From a checkpoint of a small mixture-of-experts model trained on Wikipedia: width 512, 448 SwiGLU neurons an expert.
Below are experts of layer 4 (counted from 0) of a mixture-of-experts language model. Rows are named down (a neuron's output weights, with its number) and show model dimensions 0-63. Each number is 200 + 30 x the weight over its row's rms, rounded and kept within 0 to 999.
Before each expert's rows: a language model's description of what the expert responds to. This comes from a sample of Wikipedia text that the model never trained on.

# expert 11
Table and list separators. Pipes, colons, semicolons and dashes separating fields in tables, infoboxes and lists, e.g. Venue(s):, Official:, Teamv; t; e;.
down0,169,217,179,184,181,258,193,209,143,213,112,237,178,196,148,205,181,195,192,182,197,220,259,201,221,172,181,215,230,135,172,169,249,198,142,176,212,220,213,241,244,180,210,223,195,168,240,232,203,223,212,201,203,219,171,202,230,214,185,198,238,183,202,259
down1,163,198,196,194,202,167,211,202,234,239,200,161,196,200,185,233,157,190,240,238,218,192,214,184,215,236,206,255,245,202,204,131,214,176,187,231,205,189,233,234,210,203,208,132,170,175,181,148,133,204,266,192,241,157,207,209,203,126,284,243,241,199,197,204
down2,209,184,259,247,212,166,225,166,158,268,175,175,164,169,184,186,189,223,199,193,229,209,177,196,185,220,216,196,242,188,207,245,191,188,212,238,186,210,260,247,187,193,177,198,181,218,218,266,210,215,228,181,206,211,234,218,184,144,231,219,202,202,215,145
down3,239,215,236,186,199,190,196,232,217,162,209,192,231,276,163,199,196,196,197,177,220,162,129,179,183,223,235,237,171,223,258,198,212,249,223,212,186,176,237,184,207,210,223,218,176,215,154,222,173,192,248,212,149,159,219,214,186,178,247,221,178,190,191,167
down4,215,210,178,205,167,210,253,229,234,177,149,157,214,184,167,126,198,214,159,207,163,250,210,134,170,225,231,169,211,190,207,212,219,233,201,190,154,232,161,166,228,190,183,207,158,261,200,208,208,170,190,190,180,180,192,160,212,232,179,180,203,276,233,215

# expert 0
Opening punctuation and hyphens. Opening brackets and quotes, hyphens inside codes or names, and spaces before dates or numbers, e.g. C-54, (by), "crew.
down0,226,219,241,223,191,211,240,200,203,216,223,250,201,172,216,210,171,188,223,196,202,146,196,202,208,202,211,227,182,196,167,195,240,200,205,202,219,212,213,188,161,205,236,196,201,204,216,218,184,237,203,186,198,133,179,185,228,248,200,168,176,262,222,188
down1,233,200,268,215,237,161,192,231,224,197,217,212,231,149,234,226,192,173,205,234,171,201,211,242,253,149,218,166,212,191,166,250,268,173,107,189,155,273,226,241,232,208,204,203,211,208,171,221,198,192,189,234,190,158,236,215,203,139,189,194,175,190,194,178
down2,250,243,171,209,197,245,202,228,202,213,164,200,185,223,178,158,171,198,206,195,202,220,209,206,216,233,196,225,134,159,220,203,202,197,225,147,138,196,174,261,255,183,205,209,212,203,169,206,191,184,202,195,208,243,225,197,212,187,194,198,206,241,187,206
down3,246,187,189,208,215,222,159,227,185,242,237,190,185,189,187,186,177,168,219,150,191,160,247,143,162,111,230,294,194,239,186,187,155,224,201,180,199,234,217,186,164,199,180,219,156,185,212,179,199,144,190,197,259,225,198,196,158,243,227,163,229,174,170,180
down4,208,192,210,240,169,126,231,182,163,174,196,185,117,184,252,208,199,184,166,183,268,225,198,167,250,224,222,201,188,206,219,206,240,165,243,194,225,190,195,159,222,176,200,206,193,151,214,210,211,192,199,201,137,131,218,209,224,229,204,229,176,203,197,168

# expert 14
Census and paragraph breaks. Space before percentages in census household sentences, blank lines before headings, commas, and space before baseball scores.
down0,167,222,174,196,189,208,186,178,187,191,188,200,169,160,138,220,209,201,190,145,216,242,192,248,230,215,199,205,185,216,204,224,206,192,212,233,191,157,212,203,127,173,217,196,117,244,212,176,252,189,184,261,184,172,155,133,208,248,222,228,226,195,181,176
down1,172,233,127,211,170,177,177,157,206,241,162,233,234,228,142,194,223,210,166,218,214,187,185,209,242,184,195,249,178,194,146,219,165,215,192,234,159,203,192,179,219,214,271,143,241,201,209,253,141,226,194,148,184,163,228,256,218,195,144,198,181,199,146,173
down2,186,213,200,175,193,149,193,242,246,183,195,192,200,204,170,236,225,204,254,188,194,181,186,163,174,246,199,214,229,180,183,161,215,189,220,253,193,159,207,196,182,175,217,220,249,216,158,219,223,204,242,175,264,182,207,170,148,186,160,242,174,199,200,217
down3,175,204,168,230,218,179,186,171,204,222,153,193,258,145,222,223,202,232,175,205,147,226,226,215,228,138,245,226,234,212,202,221,165,248,185,176,226,215,198,299,160,244,212,226,237,141,251,217,197,228,183,173,209,212,190,215,259,219,209,193,194,167,237,219
down4,170,218,195,231,151,194,238,118,187,255,184,178,221,144,210,219,149,195,203,223,169,187,263,194,195,214,178,219,194,225,191,200,218,186,169,197,249,214,178,215,212,173,233,237,196,217,181,178,192,213,205,203,231,209,186,228,190,221,232,124,192,219,199,250

# expert 4
Digits inside numbers. Digits after the first in multi-digit numbers: years, dates, coordinates, scores, route numbers and table figures, e.g. 48, 117, 2,472.
down0,169,216,197,177,222,225,222,224,185,197,156,148,208,195,220,238,247,197,169,140,225,221,195,203,158,189,167,205,191,190,202,274,178,198,201,182,238,183,176,177,188,198,189,151,199,199,212,182,225,142,206,148,191,232,210,175,202,219,219,183,236,188,157,228
down1,213,182,235,227,188,232,153,153,168,208,194,174,217,240,193,168,151,231,264,210,249,194,221,163,245,177,234,233,149,180,229,212,210,238,235,234,247,180,246,217,147,180,191,189,174,198,167,227,145,216,216,186,184,207,243,195,215,224,208,176,210,194,218,156
down2,169,197,206,241,220,198,192,203,223,242,272,207,246,175,209,171,174,230,210,195,162,168,256,175,172,277,250,221,147,238,206,195,239,191,234,200,233,197,196,235,211,163,197,228,192,190,210,173,232,221,205,201,162,211,182,219,158,144,143,202,125,232,193,191
down3,235,179,250,226,213,199,202,199,209,171,194,214,208,168,219,187,224,238,201,227,180,221,184,193,193,243,231,174,192,268,90,239,129,187,222,212,207,210,152,173,218,209,234,149,213,174,219,175,188,261,199,216,197,146,202,185,205,231,217,223,198,194,253,154
down4,233,183,173,193,166,166,214,204,179,221,198,231,232,138,186,173,192,182,219,197,212,224,183,207,180,210,218,217,184,190,112,206,222,238,269,159,148,209,215,239,245,231,216,181,218,189,227,226,147,174,182,196,238,145,212,195,183,154,271,236,223,172,185,198

# expert 7
Closing brackets, country codes. Closing parentheses, line breaks and country codes or name pieces in sports tables and lists, such as (SUI), CRO, Hapoel, Libya).
down0,218,165,192,165,228,190,189,172,188,217,218,248,212,187,242,212,235,174,192,193,228,183,213,207,234,204,271,196,212,206,201,230,236,180,170,186,200,160,179,172,218,173,167,149,213,183,208,200,259,183,139,272,207,241,166,205,161,222,203,185,223,208,249,214
down1,221,168,229,177,233,231,184,206,239,203,283,188,215,172,206,152,184,156,217,166,206,178,177,264,182,140,214,145,213,162,256,206,212,232,183,218,197,193,209,186,151,212,253,129,210,247,200,187,224,168,167,108,195,167,176,203,179,233,192,182,279,216,273,181
down2,206,199,163,207,147,191,181,211,202,166,220,171,199,136,232,226,217,182,223,209,206,163,247,239,209,131,141,259,213,199,201,243,194,259,191,193,186,224,244,198,200,195,193,186,217,207,226,220,201,239,253,204,176,160,215,177,233,183,171,219,214,167,214,195
down3,182,195,202,225,249,204,233,190,196,172,229,243,168,130,219,214,180,173,152,225,205,228,166,223,164,203,169,109,155,170,223,198,210,186,233,250,210,149,140,181,187,157,211,207,249,152,201,217,205,197,191,184,169,233,195,128,238,200,188,169,189,204,187,208
down4,201,234,213,203,185,264,174,225,148,212,208,217,189,230,194,217,240,150,225,236,156,206,183,213,229,179,217,146,159,180,192,146,180,189,220,170,228,200,253,233,197,239,207,181,182,164,211,213,215,257,161,159,215,244,196,179,158,202,242,161,219,180,211,191

# expert 17
Months and catalog fields. Month names before years, survey names in asteroid tables (MPC, JPL, LINEAR), coordinate symbols and blank table cells.
down0,208,162,190,181,197,215,200,240,191,241,207,182,209,252,135,243,240,170,250,179,212,205,175,211,191,205,156,210,178,243,201,152,211,200,239,199,191,243,202,146,171,141,184,165,201,166,196,223,187,202,226,208,173,205,198,185,187,175,182,171,164,205,220,155
down1,219,210,177,181,182,237,183,199,196,178,197,205,215,208,227,193,196,202,160,293,192,232,213,218,230,161,225,229,254,185,169,183,206,201,146,268,233,216,199,214,188,234,244,168,202,184,191,170,234,158,246,223,201,234,206,211,218,158,213,198,124,205,203,223
down2,271,196,230,256,216,223,225,175,182,269,234,153,163,232,199,222,156,213,202,170,167,163,222,187,180,237,253,189,188,206,231,128,165,229,173,164,180,222,221,175,256,213,194,224,192,204,195,161,261,229,159,175,205,223,218,212,228,201,252,145,230,181,230,211
down3,237,210,200,177,200,156,168,216,191,245,204,200,232,260,149,214,202,223,152,202,184,211,235,224,193,189,173,214,185,247,216,266,190,182,198,190,209,185,220,202,216,145,230,193,161,271,187,225,217,169,204,186,216,207,215,199,211,186,216,164,255,143,237,241
down4,180,189,219,156,148,159,196,214,237,212,228,249,190,235,189,195,216,182,208,203,183,169,222,204,161,243,173,229,173,225,248,211,237,217,161,162,178,217,189,223,168,191,188,184,215,208,208,156,168,215,174,218,184,207,222,203,221,211,227,174,123,204,201,195

# expert 19
Digits in numbers. Single digits inside years, dates, ages and statistics, such as 20-2-6, 19-4-2, age 22, SAM 27000.
down0,246,230,201,173,223,194,172,161,207,155,257,178,206,185,215,226,199,238,210,254,171,182,204,227,224,232,203,163,197,214,151,164,221,176,248,143,187,243,207,157,183,205,163,187,242,232,195,216,205,158,208,185,144,187,228,206,234,222,176,210,180,224,195,207
down1,212,203,244,222,201,240,185,198,206,187,171,183,177,165,244,196,158,166,148,150,246,205,172,174,187,197,181,193,279,177,183,183,214,179,259,166,197,202,199,175,180,199,267,255,178,154,181,183,173,154,258,229,199,206,153,212,203,225,175,189,280,189,264,144
down2,186,208,152,224,236,225,211,226,198,244,172,183,174,251,165,176,227,211,191,252,210,275,196,180,192,210,172,161,194,258,200,215,187,225,200,204,242,228,209,222,161,225,180,201,161,182,182,215,240,182,173,154,235,243,218,237,192,170,195,134,245,172,224,143
down3,190,157,186,197,223,174,230,165,196,172,173,245,197,128,167,243,153,244,242,222,195,176,194,168,136,238,256,203,265,222,146,184,209,161,213,261,256,190,146,216,219,193,196,245,182,203,210,203,213,257,166,211,172,224,243,189,175,182,221,197,197,215,226,220
down4,186,198,186,194,188,198,148,198,232,219,244,173,236,218,219,174,194,183,224,202,232,176,214,164,224,159,233,189,177,213,251,177,210,183,173,250,199,222,238,218,240,224,244,173,137,188,199,202,178,166,204,206,178,194,216,188,161,205,195,174,196,209,175,271

# expert 9
Adverbs and auxiliaries. Adverbs, negation and auxiliary verbs in running prose, such as also, not, well, than, be, and -ly endings like fairly, visually.
down0,220,163,213,177,162,242,200,201,207,199,163,181,215,185,176,166,235,212,202,208,148,192,252,211,167,203,202,193,228,193,228,248,194,167,178,189,141,233,258,252,200,211,228,213,197,184,173,206,146,210,184,215,208,234,208,237,167,245,209,253,238,222,204,170
down1,207,221,187,243,212,204,175,150,226,168,219,189,182,192,175,229,170,210,197,178,190,167,160,222,178,170,222,189,237,210,225,201,263,229,174,173,191,189,179,189,173,230,189,192,217,178,229,197,198,182,207,190,219,200,155,203,195,194,181,179,166,201,150,139
down2,230,169,202,208,141,203,162,198,190,218,194,194,226,181,253,177,225,217,246,225,187,207,301,269,177,249,196,183,168,195,242,204,215,182,146,187,212,259,178,204,200,225,234,197,210,239,214,256,197,218,213,171,139,167,214,206,226,199,231,171,213,184,249,225
down3,248,222,239,166,191,189,262,210,213,214,105,228,200,145,192,209,228,187,256,226,215,258,185,166,262,192,222,198,218,218,205,212,204,206,210,170,215,207,174,207,184,220,221,170,218,211,247,211,225,215,222,214,168,205,228,203,247,165,213,238,186,185,242,233
down4,211,140,202,189,225,190,276,198,213,216,158,229,129,198,173,178,204,152,128,227,212,190,235,216,206,173,234,239,189,178,205,237,171,175,228,262,214,255,226,179,219,214,178,149,185,177,191,156,166,178,207,286,196,167,211,134,168,240,228,191,183,194,227,150

# expert 8
Line ends and separators. Line breaks ending list items, table cell bars in career-total rows, and semicolons in stats, plus French articles such as la, des.
down0,188,163,176,195,181,175,199,203,193,207,241,270,164,166,209,172,173,165,261,189,160,142,241,188,226,161,205,219,146,228,228,197,190,160,205,164,203,170,212,210,223,199,204,182,132,260,200,205,200,197,206,229,195,160,196,189,193,184,272,140,253,214,177,134
down1,179,236,141,217,215,175,242,224,180,176,227,219,248,211,205,203,219,199,208,203,138,190,163,226,206,169,220,194,220,203,176,193,169,171,213,203,217,245,225,218,199,219,194,255,200,215,219,183,228,262,197,213,206,235,186,223,154,201,220,229,219,199,226,245
down2,196,182,225,230,235,146,189,166,205,203,265,202,224,128,239,188,192,150,171,174,227,156,177,161,255,192,180,244,200,242,276,190,240,164,219,195,231,165,254,221,246,199,194,229,151,236,188,212,87,211,130,226,194,186,183,181,232,201,215,233,164,171,182,209
down3,234,176,210,160,178,204,196,175,203,179,193,216,160,168,211,203,252,260,181,192,198,174,156,143,177,203,202,236,161,222,208,205,241,208,193,216,233,159,193,173,124,176,161,193,236,213,164,216,153,213,169,226,212,181,193,198,247,258,202,160,174,194,206,195
down4,129,214,191,214,231,205,262,169,143,199,209,177,194,229,157,207,184,205,152,184,175,208,208,223,163,131,201,186,229,221,146,204,188,243,168,215,255,190,228,213,242,191,227,189,183,188,214,228,227,185,217,178,170,159,215,209,222,153,195,205,217,229,173,223

# expert 1
Determiners and table cells. Frequent function words like the, his, their, The, commas and periods, plus blank or numeric cells in sports medal tables.
down0,225,207,170,185,274,213,174,181,184,200,203,233,161,160,158,183,251,238,254,254,175,134,169,220,193,159,181,160,171,120,185,186,199,263,216,163,148,229,129,165,231,197,201,214,176,208,181,167,231,204,199,228,202,182,256,201,197,242,244,192,204,190,164,198
down1,196,159,200,221,189,230,242,207,161,187,208,207,208,163,172,121,169,215,262,185,223,239,210,152,213,216,193,201,183,167,194,204,146,215,161,202,225,187,219,156,171,243,224,185,200,237,248,207,239,203,160,240,174,195,143,232,139,238,215,212,229,186,187,183
down2,192,213,210,207,180,152,252,168,195,203,187,184,193,151,194,195,174,190,154,197,180,175,221,233,175,185,213,214,203,206,194,225,197,186,210,197,184,155,235,183,210,167,248,216,153,230,184,200,183,185,184,145,191,211,191,209,264,232,161,231,236,236,193,218
down3,182,180,193,159,209,192,193,187,162,284,139,161,183,235,186,161,178,199,165,228,186,214,227,193,178,210,233,161,181,189,198,211,99,214,212,275,188,203,225,232,189,175,205,207,220,182,266,211,210,222,242,219,262,217,225,206,134,170,200,191,161,169,252,216
down4,225,200,175,197,203,195,217,260,198,274,171,201,251,195,222,216,160,211,223,254,243,168,222,221,180,218,193,220,185,198,175,190,256,259,220,244,146,194,212,203,228,220,176,208,147,197,213,166,196,133,230,202,187,239,188,250,257,213,195,203,183,206,210,184

# expert 6
Name endings. Final pieces of surnames, first names and place names, often in lists or tables, e.g. Vassallo, Pozoblanco, -ington, -ford.
down0,170,221,235,210,276,155,240,231,248,182,197,252,248,179,178,180,215,182,189,244,200,327,255,211,203,212,139,171,169,223,199,231,210,145,199,199,223,253,203,201,193,219,284,219,177,212,216,207,163,234,206,204,227,217,204,128,235,182,205,216,169,224,205,156
down1,207,223,201,184,197,181,143,214,221,226,203,266,227,142,188,244,193,256,205,168,303,179,195,268,241,226,201,154,207,209,215,181,222,198,215,222,194,213,185,224,151,130,195,184,200,194,200,167,179,215,180,204,228,227,233,166,191,217,259,257,222,261,217,183
down2,165,233,142,215,163,205,182,193,214,191,197,180,224,221,227,172,203,229,208,240,288,236,187,273,179,218,195,221,185,192,222,239,206,220,240,233,239,165,193,159,174,280,142,159,252,240,179,182,182,210,143,235,154,167,202,227,138,209,185,176,248,180,206,187
down3,260,233,220,157,127,214,199,161,201,200,226,233,179,195,211,224,114,223,176,187,177,188,216,210,173,226,250,184,186,167,186,204,157,238,218,249,204,221,208,205,205,251,210,198,170,203,143,234,192,176,209,96,237,264,206,217,209,214,203,256,197,185,222,218
down4,211,185,210,143,179,155,164,192,150,228,215,157,201,253,159,225,202,193,186,238,137,237,198,178,178,218,193,202,182,180,223,164,197,116,159,176,253,167,254,184,163,171,215,189,186,177,143,179,188,216,266,166,159,167,151,216,191,172,154,186,209,163,186,202

# expert 3
Mid-word noun pieces. Inner or final pieces of common nouns and adjectives, mostly occupations and abstract words, such as app-ell-ate, anecd-ote, journalist, ingred-ient.
down0,174,216,256,167,212,229,181,159,188,185,220,198,176,204,218,173,208,153,184,146,216,219,216,207,201,212,174,205,201,176,153,210,213,181,184,199,240,229,193,223,261,246,194,225,267,198,191,200,226,175,181,176,174,180,239,183,240,209,204,203,189,215,210,170
down1,197,256,216,188,200,251,252,164,167,154,189,182,173,143,256,155,221,189,204,185,141,174,236,213,236,213,135,223,193,217,223,249,118,229,265,202,230,209,256,194,214,212,187,205,160,161,214,178,169,114,223,151,200,192,178,206,205,214,185,173,181,227,206,215
down2,200,187,297,195,229,238,223,245,144,213,194,226,236,225,186,202,199,227,230,198,210,196,144,258,204,192,207,236,246,198,179,167,190,208,186,203,228,162,211,199,201,203,158,215,217,231,192,197,162,181,181,187,230,194,267,206,173,241,205,172,188,239,187,182
down3,162,211,215,210,179,192,182,221,190,180,229,169,237,173,244,228,188,197,239,228,168,188,252,221,174,272,190,204,208,155,207,146,159,174,194,155,149,229,243,202,248,167,185,181,237,207,234,215,236,202,231,189,201,215,181,126,228,176,150,221,210,207,174,193
down4,251,196,208,255,190,218,207,248,236,152,163,208,189,127,183,240,156,233,246,205,210,209,215,221,215,183,159,187,151,235,227,216,164,179,192,183,225,214,195,196,195,236,162,255,190,222,190,216,213,173,162,149,189,237,171,218,174,171,197,185,180,157,143,212

# expert 15
Ordinals and national adjectives. Adjectives after the, mostly ordinals and national or world terms: first, seventh, 18th, Second World War, National, Islamic, same.
down0,174,147,206,170,182,157,255,182,196,192,212,187,187,184,162,196,271,179,197,246,179,195,217,267,206,218,207,166,256,136,196,211,157,266,176,210,202,224,249,133,233,179,184,194,225,163,191,188,244,206,209,199,212,146,158,187,186,219,199,228,147,183,248,222
down1,255,166,179,226,180,198,184,198,196,210,158,205,172,247,203,217,190,215,123,221,178,190,194,222,249,144,258,183,195,238,227,232,201,210,200,206,220,209,181,285,143,185,195,184,225,175,200,163,189,172,131,204,185,190,235,209,227,221,176,196,147,210,229,175
down2,205,193,148,146,171,193,191,157,214,184,181,209,200,220,188,186,143,197,148,187,178,232,180,172,173,194,205,209,116,189,220,157,225,188,207,139,184,177,158,179,154,223,174,200,195,218,171,183,190,231,236,179,180,182,199,200,201,162,212,238,194,209,231,193
down3,181,144,181,168,280,164,195,153,236,226,210,174,215,212,174,195,238,186,209,242,176,218,173,258,176,208,244,249,236,202,201,227,194,233,243,177,165,184,186,270,220,141,163,164,188,186,207,222,176,206,261,161,187,209,144,184,199,226,222,145,142,221,182,185
down4,185,166,264,199,198,152,206,219,154,185,190,196,215,217,244,181,239,233,202,148,240,231,232,139,273,243,211,251,264,226,230,246,198,201,249,226,209,204,211,158,173,241,184,194,196,208,211,186,174,136,261,188,189,161,213,232,167,207,230,262,168,217,196,151

# expert 18
Career verbs and prepositions. Prepositions and verbs in sports and career biographies, e.g. played at, optioned to, joined, won, appointed, released in.
down0,160,180,176,172,179,189,206,170,181,227,251,233,175,227,161,169,244,182,179,159,159,216,151,209,202,208,216,146,200,176,144,208,245,190,184,158,180,201,171,151,236,159,246,217,215,197,178,199,241,171,220,206,177,222,157,197,174,224,124,162,169,211,185,249
down1,171,218,187,181,202,227,215,178,161,200,208,215,200,187,218,178,180,185,205,179,236,201,228,188,181,253,193,147,201,170,176,208,181,178,201,256,186,192,172,167,187,252,231,189,213,211,186,223,200,210,179,227,208,265,200,162,207,136,200,136,222,207,190,200
down2,189,224,157,241,199,110,165,191,173,233,200,182,216,202,193,155,145,214,209,224,189,191,200,194,192,221,183,204,217,241,252,250,147,218,195,191,180,218,191,252,222,236,170,236,198,240,188,232,118,251,181,185,176,155,193,247,198,199,233,193,143,210,213,189
down3,189,155,149,200,174,170,225,213,219,181,209,184,142,204,201,173,195,217,212,221,270,189,179,199,207,207,149,226,173,181,190,173,147,159,230,157,222,154,133,238,191,241,235,244,205,202,178,218,248,197,190,202,172,218,157,235,154,218,194,200,192,217,144,211
down4,202,206,153,170,233,110,197,251,220,199,187,156,142,137,204,206,212,168,188,236,224,234,172,182,202,276,205,198,180,176,221,234,252,177,182,256,191,151,215,202,157,142,186,244,183,180,189,194,153,203,234,185,169,214,201,156,193,234,230,244,258,224,164,179

# expert 5
Taxonomy and table fillers. Periods, commas, digits, which/that and taxobox words (Animalia, Phylum, Order) in species articles, synonym lists and vote tables.
down0,223,189,177,235,189,188,187,239,173,172,209,217,204,220,231,190,159,259,155,166,214,181,158,188,179,164,230,136,201,157,185,199,207,196,206,175,194,250,216,208,214,200,175,214,178,182,152,228,206,213,200,176,254,231,252,163,190,209,179,171,191,197,248,128
down1,246,225,219,228,178,173,222,176,232,203,178,224,163,198,173,245,225,187,227,177,206,191,136,154,262,228,170,241,181,197,209,209,201,180,182,189,178,224,175,197,148,193,172,200,162,226,213,160,219,136,200,222,192,217,216,210,230,254,208,217,191,179,192,191
down2,215,204,189,215,140,211,212,186,134,202,154,185,199,220,148,236,240,205,205,222,206,189,269,159,223,232,232,161,185,196,229,226,192,222,205,172,166,183,172,183,142,215,166,240,197,239,168,159,235,251,206,211,198,169,196,197,198,184,203,192,199,241,186,229
down3,213,236,184,202,118,205,167,178,223,220,177,227,207,188,157,164,186,227,119,178,189,168,234,178,138,140,212,140,186,163,245,200,196,261,198,149,167,232,260,192,203,195,228,231,218,151,235,189,196,171,194,223,208,164,228,223,183,233,230,147,222,199,191,200
down4,209,206,230,220,239,196,222,207,236,215,198,177,170,207,194,182,215,234,199,193,216,253,224,182,174,169,159,198,219,198,257,233,129,251,210,244,164,216,161,203,226,223,229,200,152,202,168,246,159,199,187,188,265,198,160,179,192,194,213,164,222,235,180,222

# expert 13
Sentence and heading boundaries. Periods, line breaks, commas after opening phrases, and === heading marks at sentence or section edges, such as "Similarly," or "In the 1960s,".
down0,258,167,179,202,165,171,191,195,247,238,202,132,220,191,142,170,259,170,236,176,268,163,156,204,269,201,207,186,203,205,196,186,211,162,199,212,133,166,188,218,205,219,201,190,163,216,216,173,164,178,142,232,133,199,213,165,211,164,171,157,198,200,218,189
down1,217,172,119,208,174,233,213,232,220,215,218,172,238,194,202,203,230,159,228,249,218,258,183,185,199,184,174,206,194,168,250,196,188,209,214,207,211,195,192,224,208,228,189,197,204,216,144,212,229,214,167,218,206,154,176,194,181,203,223,175,217,210,176,219
down2,171,178,167,231,219,196,238,157,245,188,203,189,186,186,200,227,245,216,183,131,180,223,248,202,214,226,241,193,187,245,230,145,212,230,177,211,277,192,180,203,223,216,214,236,216,252,191,197,169,199,216,189,240,184,202,169,243,134,233,225,167,184,217,228
down3,244,223,151,233,188,198,159,212,246,190,245,200,210,182,168,252,188,139,190,186,237,236,217,172,155,226,160,234,147,237,209,188,213,173,188,225,166,220,214,264,221,169,191,187,259,148,165,172,206,251,195,213,214,188,212,171,170,193,188,163,204,227,185,151
down4,172,160,214,171,175,188,217,177,147,197,223,185,190,172,184,212,226,191,152,194,207,178,183,208,199,195,240,191,172,186,207,192,184,240,195,196,243,226,205,138,259,134,276,206,173,179,179,167,176,168,192,180,260,207,219,215,199,179,183,228,207,163,218,156

# expert 10
Foreign name consonants. Consonant pieces inside transliterated non-English names, especially Indian, Arabic and Hungarian, e.g. Kh, Sh, Yisrael, Nisith, Utsav.
down0,183,173,216,191,181,137,234,234,215,177,239,219,169,204,181,227,272,153,229,260,164,185,248,241,150,152,186,267,252,198,160,194,157,182,199,199,194,221,178,243,189,202,255,140,200,188,226,157,235,140,184,207,198,181,219,169,210,226,178,188,196,152,182,153
down1,211,174,173,209,212,207,214,195,206,165,187,211,214,214,195,164,201,191,103,217,211,203,180,240,201,211,237,170,200,224,170,227,176,191,182,149,202,214,181,188,196,184,171,239,227,215,188,155,170,197,195,194,164,232,241,177,179,191,217,230,186,173,194,151
down2,175,190,199,187,213,285,243,199,197,250,165,247,217,187,193,186,194,207,167,213,192,229,175,185,185,145,174,221,172,191,223,226,208,151,161,239,234,183,220,236,220,180,221,220,197,200,150,201,214,221,196,227,299,193,151,167,164,163,182,221,260,195,211,176
down3,213,278,223,172,179,200,213,127,187,172,252,177,194,196,214,151,248,183,213,217,163,223,204,175,178,186,227,210,240,207,239,188,173,238,175,208,218,191,229,184,198,186,167,220,227,179,191,144,157,168,217,136,236,211,195,209,186,248,181,255,187,174,252,170
down4,229,152,166,184,264,233,229,206,166,203,227,147,238,202,249,218,188,201,275,163,203,191,153,153,234,216,194,212,226,208,194,167,208,202,242,178,195,207,229,201,243,182,166,129,165,175,139,207,187,131,198,239,192,187,249,180,235,185,154,239,189,212,263,247